python train.py --d_shared_expert=0 --router_score="sigmoid" --head_dim=128 --lr=0.00823 --seq_len=1024
Below are experts of layer 4 (counted from 0) of a mixture-of-experts language model. Rows are named router (the router's row for the expert), gate (a neuron's input weights, with its number), up (a neuron's input weights, with its number), down (a neuron's output weights, with its number) and show model dimensions 384-511. Each number is 50 + 15 x the weight over its row's rms, rounded and kept within 0 to 99.
After each expert's rows: "gets" lists some tokens that make up at least twice as much of what it gets as of all text. This comes from a sample of Wikipedia text that the model never trained on. Tokens count by the router's weight.

# expert 2
router:67 58 53 51 44 45 52 28 60 42 72 61 34 48 40 38 46 58 38 57 65 87 68 64 51 31 26 60 60 44 39 67 88 79 39 44 43 67 73 40 47 42 58 42 55 70 77 51 45 65 60 61 34 52 41 45 72 31 58 44 64 63 56 34 35 36 59 71 48 49 54 59 53 46 45 55 35 55 62 30 38 66 57 37 23 56 44 45 58 68 23 59 39 91 29 62 64 61 95 73 29 52 61 46 45 60 76 25 38 74 46 46 53 54 59 29 45 56 70 46 61 49 55 33 58 35 35 47
gate1:21 52 48 63 05 51 42 36 58 47 51 59 41 59 66 30 48 54 55 81 46 66 59 66 60 69 20 49 55 63 63 50 29 64 55 62 55 64 64 71 32 53 51 08 57 55 51 59 58 48 43 44 44 48 71 44 54 39 48 37 84 24 55 36 62 59 27 33 33 44 36 63 26 54 61 54 57 55 42 38 55 56 65 81 63 67 61 27 42 42 51 53 54 60 50 45 69 47 53 34 50 52 29 49 44 27 48 46 60 37 39 24 49 56 44 53 70 30 69 37 40 40 42 52 20 27 48 50
up1:26 63 41 49 14 67 50 49 70 51 63 51 37 36 61 44 59 54 71 48 41 75 59 79 65 70 45 58 59 74 49 51 29 64 49 63 63 53 70 52 39 46 20 49 48 69 67 76 64 40 42 32 28 57 75 48 58 48 55 64 82 61 64 35 37 37 58 50 31 64 48 48 08 16 70 56 55 50 76 69 43 38 67 66 38 72 63 66 62 63 65 30 37 58 72 50 50 39 41 40 58 69 40 64 55 42 48 34 48 41 29 53 44 69 34 56 47 64 47 33 62 41 47 36 39 41 31 49
down1:33 56 69 42 47 62 52 66 41 45 59 43 35 48 46 43 38 33 33 39 24 48 41 43 32 47 55 68 45 52 66 66 61 63 70 44 48 56 47 34 00 66 30 53 30 27 56 44 48 26 33 60 33 53 61 55 56 29 50 34 57 51 51 71 31 52 63 45 43 55 36 42 47 52 80 80 32 62 24 36 55 22 63 58 49 42 42 38 40 61 66 43 47 56 96 29 81 49 86 56 86 47 45 63 56 50 55 52 34 43 47 85 50 40 68 25 14 38 46 44 58 35 81 50 83 72 39 44
gets: "3", "4", "0", "6", "9", " not"

# expert 31
router:48 59 35 53 50 12 44 41 65 72 57 74 34 75 56 63 45 71 69 57 47 33 61 54 53 39 51 38 64 60 66 81 81 47 48 41 66 13 60 22 28 25 41 58 35 50 59 38 63 46 83 70 59 72 65 54 64 38 47 31 41 42 70 34 59 69 60 62 37 71 53 50 45 62 19 31 44 65 66 49 27 66 30 60 44 42 18 67 61 37 44 47 45 78 39 53 32 65 83 64 38 59 66 62 75 56 59 47 45 57 43 72 39 67 63 24 46 17 49 53 66 26 67 35 17 50 43 48
gate0:45 36 64 44 63 72 67 49 43 31 64 38 65 71 62 56 36 38 37 28 11 42 51 69 51 72 49 50 48 42 40 40 54 45 48 40 42 60 57 70 21 42 48 35 35 34 39 15 34 50 65 55 76 28 65 27 63 61 83 54 40 55 21 33 44 34 53 44 57 68 58 34 59 61 65 42 68 51 38 43 59 49 71 51 45 38 42 18 49 59 44 51 43 82 40 37 45 70 67 32 24 42 34 61 39 49 78 39 61 42 44 54 45 43 73 61 29 46 43 39 38 56 38 65 63 60 77 18
up0:55 51 45 45 62 55 64 61 12 38 43 32 50 68 65 53 30 50 36 16 29 60 38 66 55 41 56 46 48 49 46 30 39 41 40 38 73 48 54 88 29 53 60 19 51 60 52 56 54 46 66 36 67 17 34 67 56 44 68 66 30 59 26 26 57 35 42 34 37 33 75 62 56 40 30 80 52 58 38 32 73 63 65 67 55 42 43 25 29 63 52 38 67 63 41 44 40 62 30 42 32 37 16 58 38 58 52 44 55 36 64 78 35 53 65 45 53 68 47 45 33 50 24 74 51 54 59 34
down0:54 75 48 57 77 32 39 43 74 40 43 55 57 43 34 38 47 43 48 38 44 38 40 63 54 41 31 64 44 31 89 41 18 55 42 31 59 45 47 49 49 55 16 45 81 55 47 31 63 45 29 31 71 50 23 50 55 48 33 33 83 46 56 57 55 46 37 27 54 52 53 63 46 64 60 45 69 32 58 51 48 36 52 46 62 56 34 59 58 35 29 56 57 36 53 65 33 49 49 36 57 78 49 51 32 79 33 59 65 64 57 75 64 57 44 33 32 56 63 51 48 55 59 63 38 56 49 44
gets: " the", " a", " was", " The", " is", " his"

# expert 15
router:57 78 57 58 62 35 71 26 58 31 55 34 41 50 12 41 36 44 50 69 68 45 38 53 50 47 47 80 27 54 53 37 75 70 43 67 46 43 63 44 59 60 47 48 46 55 59 47 62 59 74 37 55 52 64 66 61 50 43 42 49 44 61 61 80 40 54 54 71 50 63 63 39 44 43 59 58 54 66 46 57 34 56 49 50 62 32 41 57 57 33 34 31 38 51 57 22 38 32 50 40 41 68 29 60 34 60 61 62 40 41 57 36 30 52 37 51 46 35 85 47 25 62 44 57 62 50 70
gate1:50 63 36 38 49 38 43 67 61 58 60 59 69 45 55 72 62 83 64 58 78 61 39 41 74 46 54 69 22 65 55 50 43 28 54 16 50 68 55 40 69 60 60 52 64 60 60 87 56 47 51 61 70 55 56 66 39 46 55 41 85 53 20 53 47 52 75 56 68 36 57 43 61 17 56 69 64 38 78 66 45 49 67 73 38 63 62 52 28 44 33 56 32 45 57 31 41 59 52 64 04 68 56 69 55 53 33 46 48 44 48 31 89 29 31 39 55 52 58 43 28 45 60 34 30 42 67 47
up1:61 56 36 40 47 41 46 58 47 33 62 53 49 63 44 74 31 71 74 56 71 42 47 90 69 44 31 57 59 59 57 54 54 66 50 48 34 46 84 30 48 56 58 40 37 74 50 72 67 52 57 72 99 72 34 24 57 37 33 41 19 71 45 47 40 47 49 46 57 32 66 43 31 50 39 58 38 43 54 73 47 28 67 55 42 54 48 77 34 62 38 45 31 43 50 59 48 79 45 48 74 56 56 25 68 57 41 28 58 49 55 34 73 68 51 62 46 59 35 73 51 37 68 57 57 46 60 50
down1:45 75 14 47 82 26 41 38 34 58 48 76 39 61 75 60 30 34 65 42 48 34 50 63 55 43 39 34 62 52 62 61 37 49 15 46 82 52 35 47 49 64 46 65 45 41 42 23 49 43 37 26 56 20 64 48 63 42 73 32 39 35 41 50 63 54 40 51 36 75 60 21 66 55 53 46 50 54 31 69 45 61 57 47 27 62 54 47 52 60 50 58 45 29 42 51 54 82 40 30 55 62 15 89 63 27 51 58 39 61 68 50 55 68 25 43 54 53 46 52 21 57 66 24 46 45 55 52
gets: " by", " \"", " with", " at", "y", "."

# expert 17
router:45 49 47 49 49 63 59 35 52 34 68 33 85 48 28 72 74 43 16 43 47 67 33 58 71 64 40 44 52 44 73 45 64 36 62 50 31 20 88 54 58 36 38 60 66 30 39 52 56 57 70 64 80 50 53 72 54 40 44 66 30 36 68 43 71 64 45 58 11 75 55 41 37 44 37 44 87 75 24 49 40 58 54 54 50 46 53 56 48 39 50 59 61 58 28 69 72 56 35 50 54 60 48 74 50 85 42 55 45 45 65 50 42 77 18 65 31 59 48 59 26 26 78 71 34 63 45 38
gate0:59 57 54 34 52 64 65 54 50 79 58 08 40 54 41 64 49 54 31 53 59 62 31 54 54 60 81 48 64 71 24 58 52 36 39 53 36 34 61 20 73 52 61 64 48 74 29 20 38 63 50 66 47 46 49 72 35 49 22 54 59 42 35 60 31 46 47 46 39 76 69 36 45 23 62 49 50 41 64 52 20 46 39 41 64 53 29 35 52 55 21 45 62 59 65 66 64 56 35 49 28 37 52 70 67 39 25 31 52 37 56 57 67 45 58 58 44 40 52 33 33 40 55 30 46 69 40 47
up0:49 52 06 47 36 62 63 50 54 26 50 43 37 72 33 51 37 53 47 57 57 45 44 44 69 42 72 20 52 47 43 43 52 35 56 46 36 44 50 30 30 47 64 25 63 26 32 38 43 69 51 51 56 56 44 76 43 72 18 44 44 38 65 58 34 28 65 43 65 64 85 20 36 30 43 29 43 41 54 64 30 57 42 58 49 35 42 51 35 62 09 58 50 64 69 66 57 35 52 72 59 43 61 36 54 56 66 30 45 28 71 55 61 65 24 49 61 26 73 54 32 55 54 66 51 59 50 55
down0:32 45 31 23 63 45 37 47 34 35 40 61 32 27 32 56 72 46 62 54 46 55 52 40 56 57 48 80 57 24 59 87 55 67 61 47 88 62 60 41 55 34 50 47 46 34 60 47 64 48 65 50 61 46 66 45 62 74 44 50 51 63 69 50 85 09 33 76 59 41 49 47 67 48 49 44 47 50 55 55 46 57 46 50 75 36 42 28 33 42 71 49 82 45 39 43 40 77 30 57 70 66 56 46 97 74 34 52 03 69 49 42 30 45 45 68 39 68 34 29 71 36 65 43 46 39 52 36
gets: ".", " that", " and", ",", " which", " who"

# expert 5
router:63 58 29 47 58 59 49 53 41 41 95 40 27 52 39 67 46 80 32 48 38 47 59 61 38 50 42 51 65 81 60 53 70 64 56 40 26 53 61 34 23 43 83 74 65 28 56 60 55 72 76 61 74 48 56 66 38 52 20 43 31 37 56 35 56 61 72 56 17 50 68 47 28 31 34 30 48 63 44 75 31 61 70 47 21 40 47 57 49 45 33 43 48 45 34 42 34 45 41 47 50 49 58 56 75 43 68 66 43 48 25 55 52 49 50 52 35 50 34 58 40 57 44 27 32 41 50 52
gate0:44 33 50 47 60 53 61 32 60 56 69 62 56 26 54 46 57 24 58 20 51 30 59 56 32 47 47 49 49 61 40 61 45 67 42 23 68 54 43 63 61 79 72 65 66 69 27 64 28 41 62 38 39 33 76 66 38 75 48 63 58 83 28 49 79 51 51 66 49 46 72 86 51 53 54 56 39 65 86 62 65 32 45 68 31 60 63 36 60 56 35 51 16 56 22 55 44 53 64 39 69 56 73 54 51 51 60 67 47 42 59 70 70 34 44 54 99 59 60 78 55 53 11 60 44 52 62 68
up0:40 63 48 58 43 65 39 42 50 42 62 56 59 50 61 71 62 22 53 33 84 48 42 77 49 48 53 49 24 22 39 61 32 72 56 17 52 42 61 52 53 59 31 70 68 73 27 66 29 55 44 23 51 19 71 39 61 56 72 75 77 58 48 34 79 59 34 53 60 37 53 87 45 49 46 61 49 58 45 54 54 58 44 50 38 73 60 59 56 83 34 69 33 59 63 77 36 66 67 52 68 39 73 57 25 58 46 63 28 36 53 52 59 09 41 39 90 18 46 67 34 49 06 52 34 41 44 48
down0:38 61 46 24 43 60 46 76 45 44 61 22 37 87 72 41 52 48 66 23 44 63 38 42 70 50 44 45 74 72 39 43 39 13 20 56 71 37 48 16 62 65 45 47 59 49 64 44 62 36 69 55 68 62 39 49 49 46 26 50 34 57 57 65 74 49 48 41 30 39 67 35 40 45 54 60 57 76 46 45 60 54 48 50 53 30 46 40 55 33 52 35 73 39 54 30 27 68 62 17 20 49 49 41 72 67 53 54 57 58 59 44 44 61 62 44 41 61 52 61 31 38 17 48 60 15 29 44
gets: ",", " |", ".", " (", "\"", ")"

# expert 24
router:20 42 37 46 69 54 57 48 58 64 83 34 45 71 46 28 36 34 73 58 44 47 45 72 51 46 42 58 52 61 32 67 78 65 45 65 71 56 54 53 58 45 40 33 55 58 47 46 60 56 73 43 62 49 45 68 47 43 50 22 43 24 53 26 52 55 54 32 76 55 61 46 56 55 67 52 84 56 73 68 41 27 44 68 64 63 66 29 47 59 66 29 49 46 13 45 66 24 71 46 19 65 50 46 28 37 82 30 23 77 54 46 37 55 52 50 36 47 15 76 54 50 47 25 58 66 26 57
gate1:55 72 60 44 54 57 57 32 56 60 22 73 49 64 33 51 07 57 35 52 62 67 58 51 58 77 42 37 30 41 66 26 54 42 53 57 66 49 66 52 28 56 40 51 53 58 55 69 51 62 44 48 96 42 27 47 39 52 39 41 61 58 41 38 33 60 61 36 34 50 39 39 65 28 55 52 34 65 54 62 40 65 43 40 82 58 52 12 47 57 50 53 26 27 57 47 39 47 75 50 60 57 62 33 54 44 33 45 41 55 37 45 55 19 50 37 45 52 38 36 44 44 53 56 71 79 51 65
up1:40 49 30 65 40 25 69 72 36 44 60 48 11 61 42 33 16 51 61 62 63 57 73 28 46 46 55 61 43 40 56 28 55 57 53 71 71 49 66 62 39 52 32 55 65 54 47 55 62 57 57 54 64 43 48 59 23 54 44 34 53 56 64 44 62 56 34 62 56 19 37 48 51 59 52 46 91 55 61 55 49 27 49 41 56 32 45 23 28 59 30 75 50 64 48 69 32 34 55 26 33 55 34 29 55 55 49 58 56 74 46 54 51 64 40 45 61 61 18 39 48 51 42 29 52 55 52 77
down1:29 57 43 76 50 56 41 58 42 54 58 20 41 51 45 55 87 56 69 40 52 58 06 26 42 57 34 36 65 32 68 61 51 42 39 60 14 30 74 50 30 26 64 31 26 60 58 56 55 64 45 28 61 52 35 51 45 44 50 36 52 62 58 35 48 23 63 65 55 66 72 49 69 70 68 62 65 43 26 31 52 38 51 48 37 42 39 56 54 34 58 44 49 54 44 42 76 33 46 64 49 57 64 57 56 62 46 43 62 55 22 32 45 44 72 48 56 64 62 70 62 39 47 62 73 50 48 44
gets: "1", "2", "3", "4", "5", "0"

# expert 19
router:59 69 53 82 36 65 45 35 57 34 53 70 31 35 23 53 47 52 64 41 52 44 52 73 31 44 53 45 10 71 69 48 72 69 57 36 28 47 61 50 54 47 65 84 59 46 34 64 44 55 77 62 64 52 67 35 35 22 51 25 59 20 35 32 43 40 67 59 32 73 49 52 46 29 50 49 65 44 61 27 38 49 56 40 40 32 56 68 67 32 35 30 42 73 26 20 37 51 80 49 41 55 39 32 63 64 67 37 44 60 73 67 72 64 52 45 27 46 66 53 39 47 42 65 70 60 42 67
gate0:70 54 38 22 48 22 44 47 38 29 70 52 16 34 39 57 48 42 60 43 43 26 70 58 16 63 46 54 43 50 51 40 18 49 57 44 71 70 36 63 60 47 41 53 57 21 55 47 63 35 52 51 33 60 55 48 32 45 66 20 24 74 36 48 46 45 79 55 47 64 61 46 38 71 49 49 57 54 31 19 70 38 38 32 57 39 51 44 51 54 58 47 39 59 39 59 43 53 50 52 62 48 76 32 55 11 79 33 30 61 18 28 37 26 39 61 72 49 52 59 58 37 27 32 34 56 79 77
up0:64 58 18 35 34 35 66 66 45 55 36 80 42 29 48 69 71 44 16 50 51 43 45 54 49 59 55 29 43 49 87 45 38 75 76 53 73 28 04 30 53 59 42 39 79 34 42 49 39 63 38 47 34 41 76 42 25 51 41 36 52 42 38 49 73 39 62 65 43 45 62 37 40 45 39 45 71 26 39 55 54 38 46 47 57 36 45 67 44 38 49 33 53 37 48 44 31 52 64 56 42 46 57 46 25 34 53 36 25 58 53 62 30 32 69 54 66 65 68 71 74 31 44 42 46 43 53 70
down0:61 48 61 60 69 62 41 56 33 65 47 80 43 45 60 58 59 66 42 35 35 62 38 36 57 51 38 57 70 55 70 47 41 30 71 09 79 38 38 50 64 67 31 46 50 24 60 62 54 39 82 40 24 43 52 75 59 53 37 49 50 44 36 49 42 51 32 33 67 54 25 66 59 65 60 46 84 46 29 66 66 35 23 50 35 61 53 66 69 53 68 50 49 37 78 37 58 41 38 26 54 51 59 50 73 67 45 49 34 63 60 37 66 67 41 38 44 63 81 50 60 54 38 32 62 27 53 42
gets: " and", ":", " on", " or", "d", ","

# expert 3
router:55 46 55 61 70 40 69 64 51 47 48 39 62 52 38 60 70 60 48 71 62 59 50 63 42 40 44 65 53 40 38 78 64 67 81 43 39 42 60 49 67 34 37 47 52 43 47 29 45 50 66 59 43 46 68 72 40 74 38 30 29 45 58 57 76 85 47 69 45 62 44 75 27 44 65 24 80 56 55 41 45 35 72 71 30 47 43 46 40 51 32 57 36 57 34 20 52 44 59 32 56 43 61 59 57 53 46 60 45 36 54 62 37 55 71 63 46 53 42 13 50 60 69 28 44 58 35 44
gate0:28 43 63 42 68 22 61 42 43 63 23 56 79 56 47 53 48 59 55 41 34 35 47 62 56 62 50 59 52 44 55 57 46 32 73 61 38 37 45 39 37 62 82 40 13 42 54 12 34 17 34 55 55 29 59 45 49 61 41 35 56 43 30 38 53 74 24 69 38 39 58 73 32 51 46 42 46 59 44 55 51 78 51 11 48 34 41 34 53 55 46 50 27 50 60 53 30 37 39 29 57 66 38 68 49 55 60 28 51 72 57 71 87 68 56 57 45 72 58 18 43 48 62 58 45 68 33 37
up0:43 45 49 52 51 26 42 58 53 63 29 59 59 42 52 37 40 64 63 48 25 38 48 55 41 78 44 11 37 75 64 42 39 24 53 64 53 41 46 50 34 53 75 51 47 22 47 46 27 42 66 44 39 56 53 79 31 80 68 33 65 35 42 75 54 63 16 41 25 30 24 43 16 67 46 53 43 31 55 25 47 56 59 33 40 45 34 42 43 53 54 54 50 42 65 52 16 54 39 30 73 91 63 42 54 47 48 18 57 67 45 61 57 77 52 60 59 41 56 21 43 60 63 66 47 41 17 17
down0:77 42 41 52 76 27 68 42 54 46 42 44 32 72 43 44 50 46 67 60 31 58 25 29 58 60 53 22 26 65 40 51 62 46 52 41 62 21 26 47 50 62 27 64 38 68 53 48 26 51 40 48 57 53 41 47 54 64 53 52 35 73 36 45 56 36 54 33 55 71 51 49 28 54 73 57 41 75 36 46 60 09 35 74 14 70 50 34 55 41 53 50 54 42 64 32 54 48 58 55 66 61 64 69 39 64 54 57 53 39 70 45 68 36 54 32 66 23 61 63 37 52 70 53 76 53 54 60
gets: "s", ",", "es", "ers", "),", "ions"

# expert 27
router:27 71 53 70 59 36 41 42 61 43 85 51 27 79 67 62 58 63 29 81 43 42 61 57 36 43 38 57 64 48 66 55 59 73 58 31 55 71 58 43 50 51 49 82 62 65 51 66 51 43 36 54 65 80 70 52 17 46 58 28 20 33 29 63 00 43 52 78 63 74 26 56 35 74 77 39 66 59 61 48 54 27 50 66 61 60 42 62 46 54 53 30 27 49 31 70 68 72 52 15 51 65 47 37 76 51 46 70 46 57 63 42 65 34 43 64 68 39 44 66 34 56 51 34 36 50 28 56
gate1:56 62 07 49 37 52 45 43 79 42 47 55 38 31 53 60 35 67 54 41 26 58 49 50 56 31 06 46 22 42 32 48 48 54 50 76 47 53 70 54 70 43 49 80 45 49 69 43 59 31 71 22 35 54 64 50 37 84 57 62 39 49 42 47 61 54 26 70 68 36 39 33 50 47 64 39 53 52 44 60 42 71 40 52 66 40 30 53 82 69 34 43 39 86 53 52 81 71 47 29 34 44 65 55 73 45 69 62 37 47 65 64 56 62 54 55 46 73 63 38 41 52 75 52 08 49 57 53
up1:42 72 35 37 37 35 57 17 68 52 47 55 41 45 42 48 31 29 30 52 33 34 42 74 34 44 18 62 51 39 65 67 81 54 55 39 31 56 74 39 82 36 72 44 11 70 86 21 61 63 51 50 37 46 65 23 15 54 43 37 54 32 61 63 36 40 34 47 41 39 42 31 46 51 69 38 32 66 45 35 42 17 42 43 31 70 43 47 41 54 41 44 36 63 63 63 61 32 42 29 40 53 65 48 46 41 76 74 47 63 55 51 61 58 66 42 48 61 45 46 52 63 64 45 49 73 39 56
down1:29 62 81 62 35 60 52 57 63 65 42 27 83 40 62 45 50 39 35 96 35 21 24 48 34 58 67 64 60 33 27 38 43 55 76 59 57 48 30 55 36 32 57 61 42 64 33 62 56 55 38 58 02 50 56 39 43 56 28 71 15 49 58 77 03 47 46 42 32 85 13 36 41 59 49 48 44 72 42 57 62 54 41 52 58 51 63 36 41 50 55 65 56 53 63 39 43 61 51 45 47 68 22 57 66 63 35 48 45 50 56 51 66 80 49 65 42 77 53 49 58 37 39 51 58 52 59 40
gets: " to", "us", "ia", "is", "i", "e"

# expert 26
router:38 66 60 45 59 57 84 72 66 52 50 56 66 59 50 15 26 58 35 50 55 50 40 52 78 42 49 55 30 41 59 45 75 29 47 38 55 49 42 54 43 50 56 40 81 29 39 67 61 53 65 58 57 40 59 66 50 39 72 32 35 43 79 51 45 54 48 49 44 46 59 73 21 53 84 46 60 54 89 27 55 47 47 53 43 49 35 47 71 54 43 90 22 54 30 46 60 46 76 53 33 36 56 44 78 39 76 71 64 39 42 50 52 63 59 37 38 36 28 44 31 69 68 38 46 62 56 64
gate1:45 47 55 68 50 69 36 45 56 74 68 57 22 52 30 36 67 54 51 51 46 48 79 28 40 41 59 47 22 67 58 75 28 30 45 90 46 74 40 67 39 40 91 65 65 44 90 58 75 59 44 79 79 49 43 53 60 45 55 52 64 31 51 54 64 57 37 36 44 85 31 45 41 71 49 41 52 31 61 42 57 34 37 39 77 61 49 39 73 44 57 39 43 53 59 59 72 36 49 51 49 50 64 28 70 36 38 25 38 60 45 53 50 44 77 54 82 49 37 52 44 51 55 41 29 60 78 54
up1:73 63 56 56 61 46 26 65 36 83 55 47 22 42 36 59 69 46 27 69 56 35 50 59 38 40 60 60 51 53 56 58 40 45 36 64 64 69 35 80 36 67 71 64 47 44 57 38 61 36 51 51 62 61 50 53 55 41 32 07 58 44 28 48 39 43 44 40 60 57 52 35 36 64 17 58 60 62 45 62 39 52 47 66 44 63 54 59 59 31 72 54 61 68 46 41 39 54 53 49 66 41 51 51 69 39 58 37 54 35 64 54 82 50 41 67 39 37 46 52 44 52 34 46 28 64 83 60
down1:30 63 37 19 59 46 50 52 47 53 21 79 28 29 49 84 74 48 67 52 57 57 53 56 53 64 34 48 65 55 51 54 65 45 26 66 63 55 52 56 55 51 47 23 56 51 64 69 47 74 57 39 41 52 41 53 58 33 62 66 44 20 45 62 57 58 44 52 55 62 22 47 27 44 48 85 70 52 75 61 68 58 59 72 47 66 57 65 40 81 55 30 64 52 57 71 43 73 64 50 22 49 52 70 65 71 54 56 40 45 38 60 26 39 47 48 59 39 55 43 50 41 42 32 67 47 61 68
gets: " of", "ing", " de", "al", "ist", "tic"

# expert 11
router:49 60 35 51 60 36 40 29 39 49 75 48 16 39 69 64 35 37 52 50 46 50 35 67 52 58 44 60 54 47 63 47 86 48 55 45 53 45 30 37 28 79 49 60 61 51 49 73 43 63 55 77 51 34 64 66 62 47 35 34 50 32 75 43 23 66 67 52 54 58 65 43 24 30 55 51 43 59 47 19 32 53 21 67 61 60 47 42 81 41 46 48 45 58 38 52 57 64 32 42 60 26 34 43 27 58 61 53 53 70 31 47 54 54 45 31 56 44 44 43 57 47 55 64 52 57 63 41
gate0:70 42 38 52 74 37 54 29 42 26 37 49 62 53 39 58 39 55 79 69 48 46 60 50 46 42 34 22 33 53 28 55 32 63 45 39 56 67 43 60 94 61 63 36 65 58 48 77 61 52 84 45 35 54 53 46 44 44 27 59 45 60 52 38 48 40 47 31 39 44 49 33 62 50 53 86 38 14 46 33 36 41 50 29 38 45 48 53 18 45 46 34 49 82 66 34 40 63 46 23 43 53 64 35 71 27 59 61 52 35 45 33 54 68 34 44 38 50 49 41 45 51 72 45 75 57 49 38
up0:63 62 53 52 70 15 65 33 33 52 42 68 58 45 47 77 22 51 61 58 54 44 40 52 63 45 38 10 44 29 49 24 30 60 61 40 22 35 53 57 43 81 76 42 34 40 53 70 46 79 56 60 42 62 55 66 52 61 53 64 79 50 58 53 38 26 51 54 62 19 46 54 38 50 56 78 58 02 46 27 52 58 57 41 40 65 57 31 21 49 64 53 40 88 70 53 13 23 52 41 38 48 56 68 54 58 63 42 40 40 49 76 59 67 41 51 28 48 49 43 68 51 67 52 62 64 38 39
down0:58 54 55 61 65 32 28 39 28 38 62 38 15 55 74 57 41 61 32 22 29 54 39 22 58 33 57 43 16 60 37 30 71 30 59 63 43 47 43 66 43 59 30 47 56 42 41 40 57 48 35 31 83 64 42 48 67 66 36 54 79 38 50 48 50 58 73 12 46 64 29 58 46 58 56 53 64 49 50 29 61 34 52 50 53 74 38 64 46 71 56 45 31 62 26 47 23 20 44 60 19 67 40 63 76 47 41 45 75 57 43 64 40 62 41 57 62 54 54 65 70 52 41 60 59 24 54 61
gets: " (", "S", " G", "g", "ic", " F"

# expert 28
router:22 65 63 55 56 41 54 39 54 52 44 34 57 65 58 40 55 60 72 25 26 47 31 43 46 49 27 34 45 53 56 76 63 66 64 37 30 51 48 54 61 51 43 50 71 91 58 64 43 86 29 56 58 54 73 59 31 62 58 56 50 56 54 55 51 74 40 43 62 43 60 41 58 56 61 34 77 37 24 81 46 43 68 69 53 40 71 59 47 56 43 35 50 16 40 11 30 70 50 37 46 44 54 59 34 48 77 50 44 37 45 56 46 50 81 55 37 54 39 68 55 32 62 41 52 37 60 29
gate1:40 75 50 38 55 86 59 62 62 10 50 24 67 47 78 63 73 57 62 61 75 49 21 59 71 54 36 40 56 42 57 48 41 40 34 50 42 39 47 35 51 28 41 55 49 66 30 62 37 39 41 50 39 50 74 19 43 49 43 34 48 52 29 53 90 52 67 61 56 68 74 49 29 82 52 37 70 70 49 46 34 61 44 46 95 49 37 38 50 45 59 39 29 40 17 47 53 51 76 56 88 32 44 51 73 42 62 45 71 51 56 57 42 57 98 62 44 52 54 54 31 47 27 44 53 63 52 31
up1:62 46 19 55 52 81 69 66 57 23 38 29 56 57 63 35 40 44 43 68 41 47 27 78 47 43 47 51 62 50 39 57 69 61 47 55 37 48 57 70 50 39 56 23 50 47 44 50 41 81 53 36 47 23 61 43 46 64 56 72 27 49 24 39 57 51 19 39 45 32 50 64 44 75 46 18 51 52 49 25 61 52 47 50 69 50 55 21 49 65 40 43 41 55 24 43 19 61 46 49 54 37 37 59 50 58 36 45 70 66 28 54 50 57 51 51 29 68 52 36 34 51 12 80 57 43 37 32
down1:63 53 49 21 68 44 21 77 51 61 44 56 73 69 54 58 77 17 77 50 65 47 64 72 28 59 66 58 55 64 66 61 33 68 22 23 74 51 28 50 66 70 42 61 71 64 68 47 57 58 52 44 62 55 49 47 24 46 30 43 67 23 47 30 23 28 49 52 49 52 40 67 75 48 44 48 54 34 53 61 38 65 36 47 69 48 70 55 43 49 55 68 80 57 45 43 61 61 72 52 82 67 64 48 75 57 35 54 42 68 62 45 37 71 51 61 76 58 78 46 41 39 40 45 40 55 49 60
gets: "n", "r", " to", " can", "st", " un"

# expert 7
router:35 47 44 42 44 25 59 49 68 48 58 29 25 49 56 45 36 73 36 38 51 70 59 54 46 54 45 52 66 67 65 60 60 30 52 33 40 55 40 41 61 67 59 49 47 23 71 48 85 55 44 59 60 35 65 55 38 62 43 27 36 53 54 35 32 56 61 54 50 40 70 44 24 48 35 73 42 58 37 36 35 32 25 45 62 63 34 58 33 60 42 53 70 59 66 22 85 41 87 44 51 45 59 69 41 75 76 32 41 72 31 13 36 60 88 45 52 44 37 63 40 44 41 30 34 26 48 78
gate0:37 57 63 42 69 66 51 61 50 57 52 40 72 48 56 42 62 28 71 63 72 49 33 45 58 47 77 45 53 72 38 73 69 33 30 56 20 69 50 43 46 25 28 64 59 36 57 72 40 61 52 60 61 44 60 26 68 49 43 47 61 25 48 41 27 38 46 32 55 65 10 47 38 30 63 68 37 29 43 66 42 71 50 50 45 57 86 49 74 74 56 64 32 68 41 00 50 48 65 40 55 79 49 09 81 51 52 29 58 79 52 36 36 58 53 30 40 63 58 27 37 34 47 37 35 58 59 54
up0:16 40 49 54 44 46 45 55 50 37 54 47 74 43 52 29 39 38 73 69 25 46 37 45 71 28 59 65 27 55 33 41 59 54 61 38 49 51 19 41 52 48 37 38 31 42 45 98 61 51 47 41 26 44 24 28 63 74 54 35 38 64 45 67 20 36 53 21 41 79 46 67 41 39 42 65 40 52 50 41 31 59 44 37 34 41 52 46 61 53 70 47 46 61 37 46 42 36 46 52 15 59 42 43 61 27 53 52 54 71 56 51 45 72 37 46 26 55 74 01 49 37 80 22 48 44 28 37
down0:55 49 35 68 51 42 64 40 46 37 56 41 48 29 50 45 63 54 54 56 43 35 64 41 44 03 39 56 47 59 54 86 55 64 59 67 54 52 36 33 37 65 82 55 20 99 32 48 56 29 49 57 51 38 61 25 44 53 51 53 48 34 60 50 80 42 41 36 77 47 44 63 54 27 58 59 65 84 64 61 32 40 55 51 96 67 53 54 44 26 55 53 56 26 85 75 29 65 36 68 44 59 46 53 45 38 64 38 26 58 53 78 36 33 63 60 51 72 47 69 49 46 60 66 40 82 41 32
gets: "\n", "-", "k", "c", "–", "ch"